python train.py --d_model=512 --d_shared_expert=0 --moe_layers=[0, 1, 2, 3, 4, 5, 6, 7, 8, 9] --routed_scale=2.0 --balance_loss=0.0114 --beta1=0.95
Below are experts of layer 7 (counted from 0) of a mixture-of-experts language model. Rows are named gate (a neuron's input weights, with its number), up (a neuron's input weights, with its number) and show model dimensions 384-511. Each number is 500 + 40 x the weight over its row's rms, rounded and kept within 0 to 999. Numbers have three digits each.
Before each expert's rows: "mostly gets" lists some tokens that are sent to it at least half of the time. This comes from a sample of Wikipedia text that the model never trained on.

# expert 7
mostly gets: "é", " Al", " La", " de", "á", " K"
gate0:514504463410490474505434547476514497502495507516537557547558509512515476528382525486445451479521520498501573490539417526472550499411571526498444487500444546571473513490492581503559523486540503492511404459541491517457526571524544465481432522528432487471531477457512499426443503475472453525427524501540436465556441438556558496528481525459550529511474541513441570432528523508466462425531
up0:486443544563532544474504486482488504431596445542537472492457527505481507478560510481489485467472530514501437472542529484482449484567494557591557465444479524523509490526539453566521438454507523496468540508545489510472547466546541455504522538515534497458488446500460548528459439492503488552547490528514489530546517527452546542497479494462494491544492428470473444545466478456580517456430
gate1:428519455527525505485552534575456550462507496465508477481555544473534493551421508462513500462483504507525490471439528491534500515515525491522453462414486563469474552518474476559558405499464520474402496500452465453528543525475530539562476483535495494512429510523486557497390512491549508577451567486485431473501536402472574466450500481555470561520462454517519535488592564484503511538482
up1:474443452486421482501533465519482485506549506492463487545468558481493496476510413418552478543534515490465471555488541436506518464515479508507588599545520598473490521513491436499499518428513481435546507433488475486476429464514471507488478476480493480487518474486524590505494523497494444524416526462489456472505523503392561531555498468482490534548563566525587458489456532554555432574459
gate2:583481448450579484446455475502464502504497488485490536475513504499504524508467504513510548508506505507459441518444532515561509491525517555486514447530490514495535569546464454419485464452502459552478528514464472464563494542536413472466516475506466479457498541538468474522482420527478515468576541445448520534453527513524475459468481482558490498538506459472445611505512513524503507483537
up2:479470497522499493430410469451481509503537533359485544481487559513508504527401465551492482482496561502474508463480506467503519456494541464491482475581516560480461497460489443472513451517472522528397509488531485520494571483487430513481398506567471419440483523462452448468549433500483504520585450545448515498523493494483438530512403538449601532440514470547510470541507512526545482507507

# expert 2
mostly gets: " one", " two", " well", " three", " such", " same"
gate0:504507462499428521528426519501520461490541524435492452431470484456449493507552510543486590499504463452535456451434527536597557459496461525450484437520512505477504470466457529497497482571447536535469455485452482528487503450498511465463497552529484510506485503523534481551501497462519494496500514478449458597458461508532529511476472561451440605549490497390486503528443463480442477506536
up0:459423478453411550523499542511454402510483488498466491463469454526530512495468532527525495534507521561517471509522506507500528513503499532396467508542526520464467468476512551526530453525534567488526508479476506497511472463528476491550557499476595519459484399407448483531517515515540471495556481529559421467462586530480513456473422525510528552448460430414463522465485521486527521530474
gate1:447464518489514517505478494514534541494407506536507496455476510498510491495497570505527527544551518490516490420510497497536474485542491441549537458490505510532521418540440451527490493520483474451577481492518448461556406464465546565531555533453493422485440547494475537414545499479519534463466596446548510520478514470515464546622508473534460542518524473550454449473542525508483494496489
up1:440498453626578475523493528514502528505497549523515510560495529523576566526550525480505488435452483502566459420514466389492445481539521558511460524484588477459523497448530521492437532493569562558518528568492489417528492580494513437521534460568534561505556430488485486383510502510506487411481503449480559429517547469470542463506449540476434466543519495553435525386584492521466487505434
gate2:561439449505496520468526413493536459501492482457493489485505484515546494509449485492543425482481536518501579487544577465471513482555525506509527403551505482459460499494482510439413465469504472530506442520529539510476472508521490446576453572518517464484554544468461533506522465456497475522514502452473494485520536468490560442514447541515476448497471564499437458534486467475448538456510
up2:533511485516508496553466552494529523430432541535444502502533497462481466528580418522550561499543506491486472497456518559573507491474557399453506472533506486541489484473532493463577532442558499461538497483444516568513519502476564518494522511548489530465571546473489487440502505450538455538568391494499495510479492545494508543419509461555390499521499388473521505476456503533546469502434

# expert 6
mostly gets: "|", " their", "The", " |", " its", " these"
gate0:512438520532501511475518482456555554453531548462510460506429549451461466463597478472483504510527574504520460592514465453573506455503474512522527490472492453466464478530572444460488535505502563494497570500516504422473495505495472555385564484519517519509546582513469491490525467529452528515414442485475560568557526494487378531458577467589459507513477538453566521480437420494568518514525
up0:416528529507456514507526512412560454476522558552502461454509457492566517478473575453537579523531525394485511478507485504465514493539438501536551510584482477563539483532489485453450533498527535492526545544548485473489437533471515487525539477505459423502530475538473579565412452464506506485437438459549502558468502433478463527549421445472451491453617450508510544497551519553436542525511
gate1:518445555524509417488516501462466474488534528464566506508474447473559455524566459528465486422476535518644491452556519529482507538446575500495499468417464449521510420521516487489544517462496556495475494540417502458525498509484480483510514582497436517561536536539532485464546495534490488540432426538483479484525478428484487541412494473474506411518493493572524574550457444446531466547567
up1:485492505459591476508496516428507531503495421518467507482509555482526483547515424407560487596549438496502498525498521551497491520551472505531493520569516500506521536526422494493509547448497469520463468452470481579506526516516521517490483504514487477453451478534492531552407446527489456510537561530499500510544467525526424544544519497499549520458492567543505530511535544460549566481523
gate2:565527549525411435456471502494532487456516576542445463553468538480527541512464555549478433496523429501567524500529464499509498549569438505521509559526547527553556476467466547521513417489419501409467534524511545567461486491510548469503490425509508487446535515505535538492520422464486472480564481445531540458491492434599507560481528463518487501535508500573484500491477492463468448561472
up2:602510472468416472502495482528448508527428465497457485520445498547494545535536551485504522566517493462465519416517569522497506463479483501529421501569529499512531534456515494502454422523480554554513513509485546518536490480605522461563467529481447476536575483447494542514532468445499424438567573479520509539475502486562531531454493496524444493407510444482536472481546492502527515506451

# expert 11
mostly gets: " Smith", " David", "ton", " James", "ford", " Thomas"
gate0:506540448531523491479436486528462472600592476434454468530536574528551501491380442529529501412518535519522540433510457489545471474495481528557532465558551464434530510459506526552494429461501500505509547464463457473438510501521475496520459485545475545514538488518478489499535455463509450512513495479514499469455530446526524448548507519473514583468550540515447523554516484487504500522487
up0:447531498485527512496504549480520483540573573425407505528467480532480455466450499557513494541528518526486542444495483522541493519485479487558512468513512476485485484477556484481542414519447484462492555490525434501489520493527466539510481465500522573539506523528481500526493481482522490562502429465496514459536489441501499454554444458465505539490493579572425536601525473460585504504533
gate1:516494476484458479526405534513592496481528497470537539458456507499468561512542547530477517497459502510437358472470534474532527477480521505453551522549521527558502507493532552504497524492521469573465455520515538500426531504509488505508523524467474470452558532516553539532545536535487509496493489473415548482469507476478503569455462485440551479492553559479489502527509530498458479546468
up1:490441462528465498489452550513550491459506482527482512459481517518466570534532505524540485543505479533550476498483502515573498519425522531490464556538551569541460485563496471478493536450512474454463549437374483548522558548479446538475444528481484543575527511507545507516491536537526463451487523490460492604549492472538489513470518475446549483548525491617524520551492559483473535538429
gate2:539536489484462516461492529507465496572440491565452422458529461492491480552480540534592483504508492516507521491492508494501516519475561513443450454510522466510488495441583473456505472499492511471429515479428499464417495509546485527481533445443525493455517490520516431456494496463491434534555496483523416477463529429459454515468426548519546516481475398506502486532566489499456538530497
up2:454551444589538445525475497530510513436547498420530497504524530555524543486506529460510506463539485515461558510360436491530496522391487498519486482503442507477454518537497489527494466514495480482493471478534484507537419529522521514543466594504454530565481488456499507517496511546478491543493423529490459428476515483395478462518518519501442545472570536470428510536497513547447501490469

# expert 19
mostly gets: " used", " located", " along", " based", " through", " against"
gate0:461505527476525530570507451517512468469452375538472521461561490633555451570476522551489497540492524556490469498424450513546493579500516490477420432427431543447505472485528518517489563447494482573509543484506518486539594504518515434465524464497498542502525499501470488584513518489544506535527505518553460436457468493434531533541524485543504500551518515456459508494494577540431481488491
up0:481485508542475495453509466513511496433448499525532508474608532483463445455468610440495507482534505523476505531458503533533515505533471525518547494503529487422478479544502492510503450543513483561489534484479450486492523515516549540401421612509506491539534490500537489494449550553499514484466496491618487476560459549463480527582548492484549504509483486513452473478516489622444542477502
gate1:465499511630514491503541431522539535505520464530426507464505474459534477517473503503567459528510504603545540424495453516546515496538542532465513470584539502537574508531532539551513485508508566541520492544493457527533568497516431513550483500474485546499514430494509509561484463571484528499443539502527539501519456544432529501513514490526465495567499448418543557539531481551529464446496
up1:458448569464516509534520563491469475550488495506460586531623473486500545526461528481480498441502422539513458509512448488548447478491422449548547545476545472495452449499496480561495521469420455450537482538487429428550430577457504443452464513543515445516532476450492553493559550509497502463522491496501507488562432508478523516474471476523444462498511511465461506466478511443461447553507
gate2:530482533463489467510481415475539532579521429505424529487525542511507475504527500582439435531493482530486542503504518523481446476498444545417516490565494513427536470528449517476459548526409478471514529540442512529531459495560415522484483545540580485509500484550501419505479550504483466521523453510464477485419493485499473577560529496463538486453500412431493477520557418525405529587504
up2:488596432525481546476502511478460551501515528497517500496486479519461530517493499471526586584547555428547528608416465508508421436493438554448457431461452504502491461419519499493446432535544537544514507439554501431498542463492499542529516422500520492539471501475472460483490461511570459502518500513597530509528498483520555511428531528458483527538451558540469571480450456473576592432430

# expert 14
mostly gets: " ft", " km", " kg", " Website", " mi", " died"
gate0:470440473536482476447447511547517520432482569522540532470535478451498496445561522513525527486476530471479453479558453512460491526588457493515523482512476501467482536520555504513528500550507532549439522479549508548444600442465442528564504490477530513539524500513567482577558519563461497503498507407515532500508500513455534551518557575536490491552502480522531465471472474500469553530457
up0:506503523408422528521506482449482567498455567482484511457514470457490513463561566514474477462502469546562503600561503487451506485466499509504510504492468536448469529479495516523533473549514511472487480518561480460502575507491501474471542532530529485541458524554547455607518458579525554473462399470514504499494495528503486537489533510586503499513497495474514476540497420570458491517507
gate1:504460495488509546457466546531611476483476481498571499472437492501479565531489434500438481539470533518485556475516528496485476438483575481530635482525419471477500447499535520542494482493479521386466542555563515440598492439458497516537545546502514529534447466517493453473460491549515526562547559482501491392561488444576556475502492527465461493456549473498534521487497493535498569477542
up1:528527501544493477508495534549478541440481527536462513556484477528504513477497580532541509457528547460475518574538546411544505413469357480533506517624511562532455556546490475490578486515476444538534475496456535517470470535489485497490497451467478508468547484462525506516588471584457516523434485531448542532562500501456533461458525527524500434454519498487492574508416482454483509479525
gate2:469526496543531463519511544476499492507564481517484471442473459509457538491492508510534453488432525618560494506497464515445498448518521503522521471556498521512504453443520514498559462519524555450495526473574481529475469434485505574498518499509465522527457561502508510583510481501429511504505551525475512511499460484438453514476508437450506558538494496449531461573507503479430466460472
up2:562487495463445513564575470458447495537498514520558493510517494488534506473490484481511526447507453509490600500443520459547473534545518508470455495446520461537467529517439547517495451483482529489526516514507518464468509497519533494496539547504520433524526471497480463452558499539493513445498419566548521451520448507476512503533519501570528517457506543572469540476471550583547591539556

# expert 22
mostly gets: " during", " when", " after", " while", " until", " where"
gate0:538475574524486492457488443561474525544484532433526452522512543490470448477539466486493514512560451495477513502510441554525535435467477588419543462521530571502494477489510491459533483438511531570516549481561425474518520512544431435517463512509500496514534497429433526508541531544498440442466462506450565527551542552510519471420512508480448433565500560459546511523534533460505442477544
up0:449560531509462505510454547430532612495452500459483497535464504488549501503527427416442500413534501556501481467498477503516613421540448505536529532465504567482572440545529493519510514446512460523505481500477493502524483550403527470516521492584431472516444533511516532501492491469499503541398497504469461499456459505416478390513532483543496572579499517525487432549468527470473520565469
gate1:533465529533451498458550447434479505407468520527460489501612512540506527474523516493531513523585524545473512472463490466501541492545531490465441461474374526473515523435450551488490533399440541500444533482497511480490503515492471429493505511485542498434469527555457503480544454521514581474484489550533489486490473455516504448548439548479533447547531460519527446427490449594500530476490
up1:485560473522457539497494474542518558569490507562509450474547533574497432531480507477468495591485419515550558496436513447454477484476446487487415500446561435472446508436450492481439431469481549452475461437472521499411456472533458579533526431442538513556488468532472489487478555502493515584511455539528564464531464505475506467504530475487573518456486492529558520522514495545462511456527
gate2:533457434496490464593513520465494503540484541436517503419516490524494503520553492466500511460485481494519479435448533556472555508504511462434603543486502526515516476460538448493478499439536457526482448537564536445501466480445469475468474486512520533591564520498547536539466483480457429512542492473542473554474447503495501492522469561494541464457515455583438477496525472458522453528449
up2:523441465479509557473563472507530485518477519450524493529536491488556505446517457497455483484416416497579534510440470556455529587485507517466522569466472500516517512474506433474441489532539489524540514530497517467534437453524483496513472469514494464552551480554506520538523534459460418481486550561542453517469479425440490455512478576568575469490450470606449514470486490521422519551517

# expert 18
mostly gets: " (−", "9", "–", " .", "่", "1"
gate0:588532486497461479542510509472493428518524470551594487487525467592496500503534519513537481537432489555513504438484472576442525519458527492496527491424525512402455447518654459557487524507477482521523443523469521528490435500483443535515519416433487505469517573482476479511519493490535468483612413443472500463518504467526496465502496564505497489541545495442568461494562519477437535530500
up0:510518439506461479460452479518545502525467530526537490534510498468556517476536502532506475530484521552554469552509533548478544492523503547517515506483472543487515561559544404544475500475449477528545434480465475533517461524476477516510485458496466528399569454501428503483495475454493528504577520455474468481567479472567543534496557513509552542503509506452558483468592476467515510531495
gate1:466469529552620445517541498564554472469501528464437510488565483485468494462488489501450523506481510437515507528513520488501453430525540505457482541509542502467455549505514483504507416476434413483501574529502470451557521504555435486524514579482493554508454539524487513450464527560499525544580486484462562513575487494472516532457555432476446484492519541562508514552475511510510516434557
up1:537511522441508603541401496524497538444487471524490530499440529472521483503500488500522536523547508540517515556540459528475575531464509430471521489568488490497472504427485597454521556590493531546435457547518535503440496518476529473523446466519481493502514460517493442568492381519449448474459540548513560457454493566461510452510438516481563448543422480497495623424464512475426452440551
gate2:512528511482529478526474594554502494471628577482480473548454488545506537513462564462483542545465509493504462537590512533471532515527475495478552472474507477428532488490508427491463437495498563410438503494556506515481534526448552468469453512502471451509441508510458499505490462489558572515488441537416510571539513499544527472461523495471512496578533484514496497446555505566505476522476
up2:500464467496523567461511462507524536511471413504495571471490510499515478513494431460531509531510531469475507486506484543519490505517454469480450526515499457506473508503468517501468554405552471581574498494507429451557454517500471474508534480541475532422533499517511548494515529468551493501499509498564466496524446567416522501556471465490482479492463521528467515567500536487541434469482

# expert 16
mostly gets: " ==", "″", " ===", " =", " TBA", " Sch"
gate0:500525534559503511464450507484528502565487495548519488446445424424526492486541458441469566494500489439465549448510522508500529500483508491453473451469508530523426481483456456470536582465440456529500442488534446498498547425483489481470553481568483511427517518441506490516493490449466470443512562554499468470498512512496384474523541594511606466552443457511483505537493518501489510468511
up0:399546515468479520452522516550482484480479507488504529489519491533477497505484435528514492418455527508490381526423548494491527512546524482479521486537509485392468533487519535433434526439523518461443508474439502480460552528522502452565562512482549540518517564589466450475458533504561527526530560474515487525513474493539498432500594502488533473469525573528520498545496519416465497494528
gate1:532533488494515461454483561502503567501462572496535497517417464531543458498517528482540445451505554582580482479462519482465476480535532523489552525510503394526490454489513478509402480418516480493455505544467525486505496454506454489493499518417478475522513481533500474462492556473472481537537497449517481465600480526512580528525511449427572528519558553454464479482411494523535481499469
up1:559562511571454473511488482548528471469493442480512546491551438501519518526457426539566463492508554499506554497467526530587530472540407447521471454549442544512549499436412464445590477541536521511477533535503411543515472500533506494559524560544514499420576455454498602399500427499556472433512471502504452550492482470465491524532402487568477561529528481535568525447521502507486461491448
gate2:516494547509561513508524530506547530416513557529548506511485510485473388533602551438461564498487514453467480426507535517466481497438467515583552539525480535411463518477545566446476479499499545466541502546534477543539461530482441503480515549498529424449463499429502489451499523565484463521525496530492528547502477452454462522524596501541428515535440544521405495531464517493466507553516
up2:567546468495522525459551482499547565451444493593561453523516447519490436460576559441499501501464496439502568588539585552549485551460440493458504540487518452510478501530479484557483488544450520476574519529467511499511452534471469515520476538492527464450469425507529594538517525476456507538481489527531500560551561486398477527380557519534516470516420536459510512509486466520470493542491

# expert 0
mostly gets: "′", " W", " $", " −", " went", " +"
gate0:478546525502509502443491490496566541505546514445454534470448493488490442501514500536399490610492594472466503534549514522466543554472442570497480453448553464485460468503490525433467439484556466478532580477482481481489526499476476542503478619515475513494496525485488451459500486509483510568493427564475509524533462557500484501447533475563548522557468535479577497506461474484472445485544
up0:491447513507519518474509534495550522526510523479516497479435543419473523488426530479519457536504556510506500487499471466458447512457512568471474532477482466571452553437479525418493427507469448490536502486484498487515521466514467502506513528508507509499507518527492529453505501502494519549515536614527485444495513469484542543483490455469434480496419490526562489467496509530584454394538
gate1:499551462499469434505520489598532500534471474514540485428458557459526507466521433463499477477562456521476479561516408444603492563495565468519472470509533552541476520474535478508504521497481503458475450486485580519542502481520522491511535442516498450467500473531447489548519531466533478515494437458515474516442477491507554530457549496579573513442592512406537501602480474567555487508495
up1:534428453472471470451505451532507512468485500555472471516383500478426614499598459545445479501459471471578520520537511548415449487498496480477511456494547467482530522475550476510476474528490569480547487497429493518531539454482553466468483546508437482491554474523488531512523515525545502535531517471522401522512497533529415526447481489461478562504521501481506558492470416471521461549524
gate2:478472470543511527496467545497502490491523415444538474510488531513579479469528490585519542550448454464503439458524512584451535555425404546540534537534471474500527547488589552591507503466525510508548458488463524489490511503536510487549486429474440518466458563533425483522512457504596512476551442432538519521494523478498456485433523524514523494514500508563461430500534543496491472506488
up2:454468513542458517533538491428511433514527390502382518476564561478498549506495517524463534515460447473465459498543488487534559540459446564514502517497513460493509517465482492525493583433479435467530494527511479507458586501492513458523545424473447508463479497549452490516490457482534519489552508468498519514521465510432493481466528508459532506479414484494470424576514542433461504488519

# expert 1
mostly gets: " \"", "–", "′", "(", " $", " ("
gate0:545509466471428506412510540495444481424500469462492475454507522430516553469496470470497547449442556457474457490509586479503510508470540493493503451457496465450486472541475494496509476452550492456437510524527456510484492531570509570448499480509487514552424504519544567564514528471528426553480562488542460509532494464493474456499483461492452579496504491567437507508439458519477513488480
up0:439456473487496484466467511424471440534516501392513467532482482512563536449505469522519477509518512502500498509497480576522470467534515517507563570488470470527540542482456460501462560504456495497546535534471487501539458586401461480518466564479504568478463485457536510450490453546482567488467526522453477489502438531575541467502491487502511522461477488552450454524519518498469417522507
gate1:439520565525502484460575512424513535495572507550483509479574514537479506539501545502439498476534549499506509446505528424509431468456528477472418491519547521458490578427548483481535450558432453472509498485531544527501567491517471517511462498484394529474488479478466475526546510442581504555478508485425524445423486549492504496515458455499465539489468354555475501513511498474593487479470
up1:461530555438501514481549463497587555509403512484489538526451558459492510511585482517439487492529560429572568555449462460470470491535420618453466493530527520438426476488412477474499468556463528457491518530538546558528467546480493551480409543527540501481512516518542472497483550497522475512518492491536482464524536458498502519559508563497528484460506520490479493524543451471548589543457
gate2:463416513491496506500516490473560528489529575515486467517478487456556539472480525458526544457509494470504500469460474530489452452428527475547523517531415480560443467556468496516572505485464552467497570592487564471484442522479476520420494582535533552494567434496505514534509558453499476511473580501408440534542566546516538501450548526470478488508477459465519493446498496584492535491427
up2:520553494481449463492566522502520463553512479469490520529496491506475485565506480483578475527557480592458464469432535517581471562504496440440501516530454540450504488543521516483385507486539566540562430511539427556502541478564514540529515502504478515487439494448462502512505466548481556404462530494489486549475366520473463450504523486450409510573483461463507485496444480483536520498549

# expert 4
mostly gets: " album", " film", " music", " Released", " video", " song"
gate0:470467504523469491508459466491491461509510511498517467475444489432507559489575529498504568438421402503490511541520450482514559496501540514512458549469444458485561513502507519491549536521542495511503487525408587476540500484570492437483502507471495524549514560463498475504463568501470551599539525523465481453429532442510456476506495472494492505541461442460582500512503501538503489509527
up0:490553503511501508510540569493517574463473493476509502429528518533490450461457542426465478501529572535473497423436495473471484516445528514492417532499487530545469504442509492474543464445479459565471497561477443522466507512451393506485517515486484576488480511475456502501540459531573506528480576435525500470472435594445518529566508500457506485500433521447498517551462526511480446433524
gate1:453536539505530464515537438549513573481415514489476486500546539541503504475563557549478472500520492491468501519536467564550493418543477539530497479455519534503434495537451615484548527535478442543508523511548517529511479430469465517557508502526448457500492464427457551441548492528409482519500460471535508470508527502507504416520511524433541498533513487550508490460590487503469486514516
up1:473488547541485453497551476507474480546458475462566521487490504461521528456551441499562432516570555592491509515503467570512470457531440440520503488538566463520431526493509548542469475466457537528483481496490468443490448516503508455507479524494468455568533460495463513526413508533545466562417492503502441541479524496480532508460531466475506520488579418564556485512510411489513567419487
gate2:513544500426474508438536494499455527515432576466577502493511495573510565432531491543470441484519413471504484560513546537410520512534539494475528547549509445464535441469516531504484538500548438520490560520508573477482509484535521455483535511485482450499516521461534502447623463473485484472506412567453510474506525532486473518550545543469520544526438438461488529509467483551525451445493
up2:541566559486522598477476465487499531458445500498467519478505510458575558491505510449517489474536507498519505501521395542444488469492494478522530528553505544462484530469514545509496500524535467495544513528542417497548547520487523429537504513504520489449496478474485524461474500429477560489518534466483414473531509520567584513530536557556464534501521524539470533487433495482516514533546

# expert 9
mostly gets: " located", " across", " ENG", "',", " —;", "In"
gate0:507423500562475492523473480484516572422477530546488457460451533502497491524533424516543506474565487485484486591510532468575517504471485452485447484425481552523525569508459523457540480467456494493455543566492505508471541518498436447514524489468427494500557470480463538478550447475501489493491479472473472529521553492597524501436511544530517487415548512529513541535452461540448459424445
up0:596483429519481532498536574482495474457522517435550558553472439434487561553633508481512498428476516461547490454522487547494489539469534482468544587493544452489471468418511464505487518481481556481510500506540485485549447495544500505579519550501517530549595473511496495488526534484556533435473514493445523538493537503543578556450570512510446434416531513466509453476495474587497454566491
gate1:471482476500513504522565463487539498530486396494461474482463484480441462471499569460491512484482503588493449536492482443540456485464578485483506526442535559578533543490588442465518559513449523505519498506473554499485544494471555556555511514533478515486449526455524529487467480506483461526493433474516489434564503497504432489474503473524544472508448443448507478534454482438520498510493
up1:476534484491527557494381483548479465535488493461439499443454441452422475504404524434556509510484471542502467619558582482576513519419527544487464455509523469522496531513522488512459525513508556422468561491490441486492575591484567543433512490505533516504471500506537508487455491437538503550469512431503521422542473581507500446483453473457478504454419506461564472502497494417514499426477
gate2:472553463500540486455488575560506440492530469522455436490448451494578562568496530482463507485458563560532552488514499461517558508518519435481450466581472522516420454483464517493490522473509587506389522494526500459480494493568439523536516563517543438533460513618486491480473529506448461486433543494456546509535561501525421494536584607527548446597505492452508469536416534472457499446554
up2:527541457506529530502468477544523422514526501532512489510486495432556514515502524424541498471482596512593520471474563519569538494536483536514478438531520557519416510541459528476509431555539525506444519507513434499514566483458468513544472566501440508458533574613468476393522473529476423550483521439446544555413473509524443433546517551500467504499504543539499493410524554486482477411551

# expert 5
mostly gets: " became", " as", " being", " been", " was", " appointed"
gate0:522475492446450526476458599522527444422536609448471500449535504549494521491488519512495495516472455553474510521493609472464490476450517532521546534449498446492517485485582484558443525483537500582459491480531493461461436442527494525463547452506475458570477439479473520498527492471472520507463417501459514502438561534580528501474561587505533454542485476447514449504486468445447502449481
up0:510525451550506529511527472492505454493506467541477491579568491449483453479562469507504445483461541494559467498491449522484521463539509414445526460485499568543507535527483513526498544539484492555510481552556532590517520530459435485524544504474495479398476466445490473518469505504518445585442481561541392501562504458512504523536469486493494567444485486540564536478565509514541506537469
gate1:479569446515509398472498455475521550563532433488508531409487491460480538530462453473527490503589513546536538503439436433544456535477481551520509474520453528442448488469487511463524541585556450469501517526477442454471537479486467495477505510524484489459473536545451513391483520558497445446528518439472557528546522525559473484537468512477550570595512442566559543496486515524520528445557
up1:468546470512512511463523573442519526429471479430527511464469507466458518501515492521482493472450463551547458519521491525462478471569466463509500531503474501505525575545529426579526590517484500480447463492554546562576482446464458518494474469498559527465472480475544404521515549449484617504473445532475496495572510541515507465538514493474539546493528508604527566488476462501439532523446
gate2:526430472494477525543457483459542545496470628435420490493535506542497399454498579480473463463487507486522539509511462505520527496507523566469481503483493455456485511541518410501449510468514481568435497524469493531497556536456474515433436532515543501503523508496468485541472392597545504565491513542529507467469516485497464473472515545587556526467458484447550436509477486540513487490459
up2:484502458517510456487483476562564556382418525472462525520481495486488521429526546605486521531490449513482526508526478482558579559516501471460527571499537422468485520479502473500533444510463509531549487559506553476500462500527472475465489499500567539486447385441422534461539414483469517565485548509582498521518520427517502483534464473457570472588504456516413503540424515509453503516450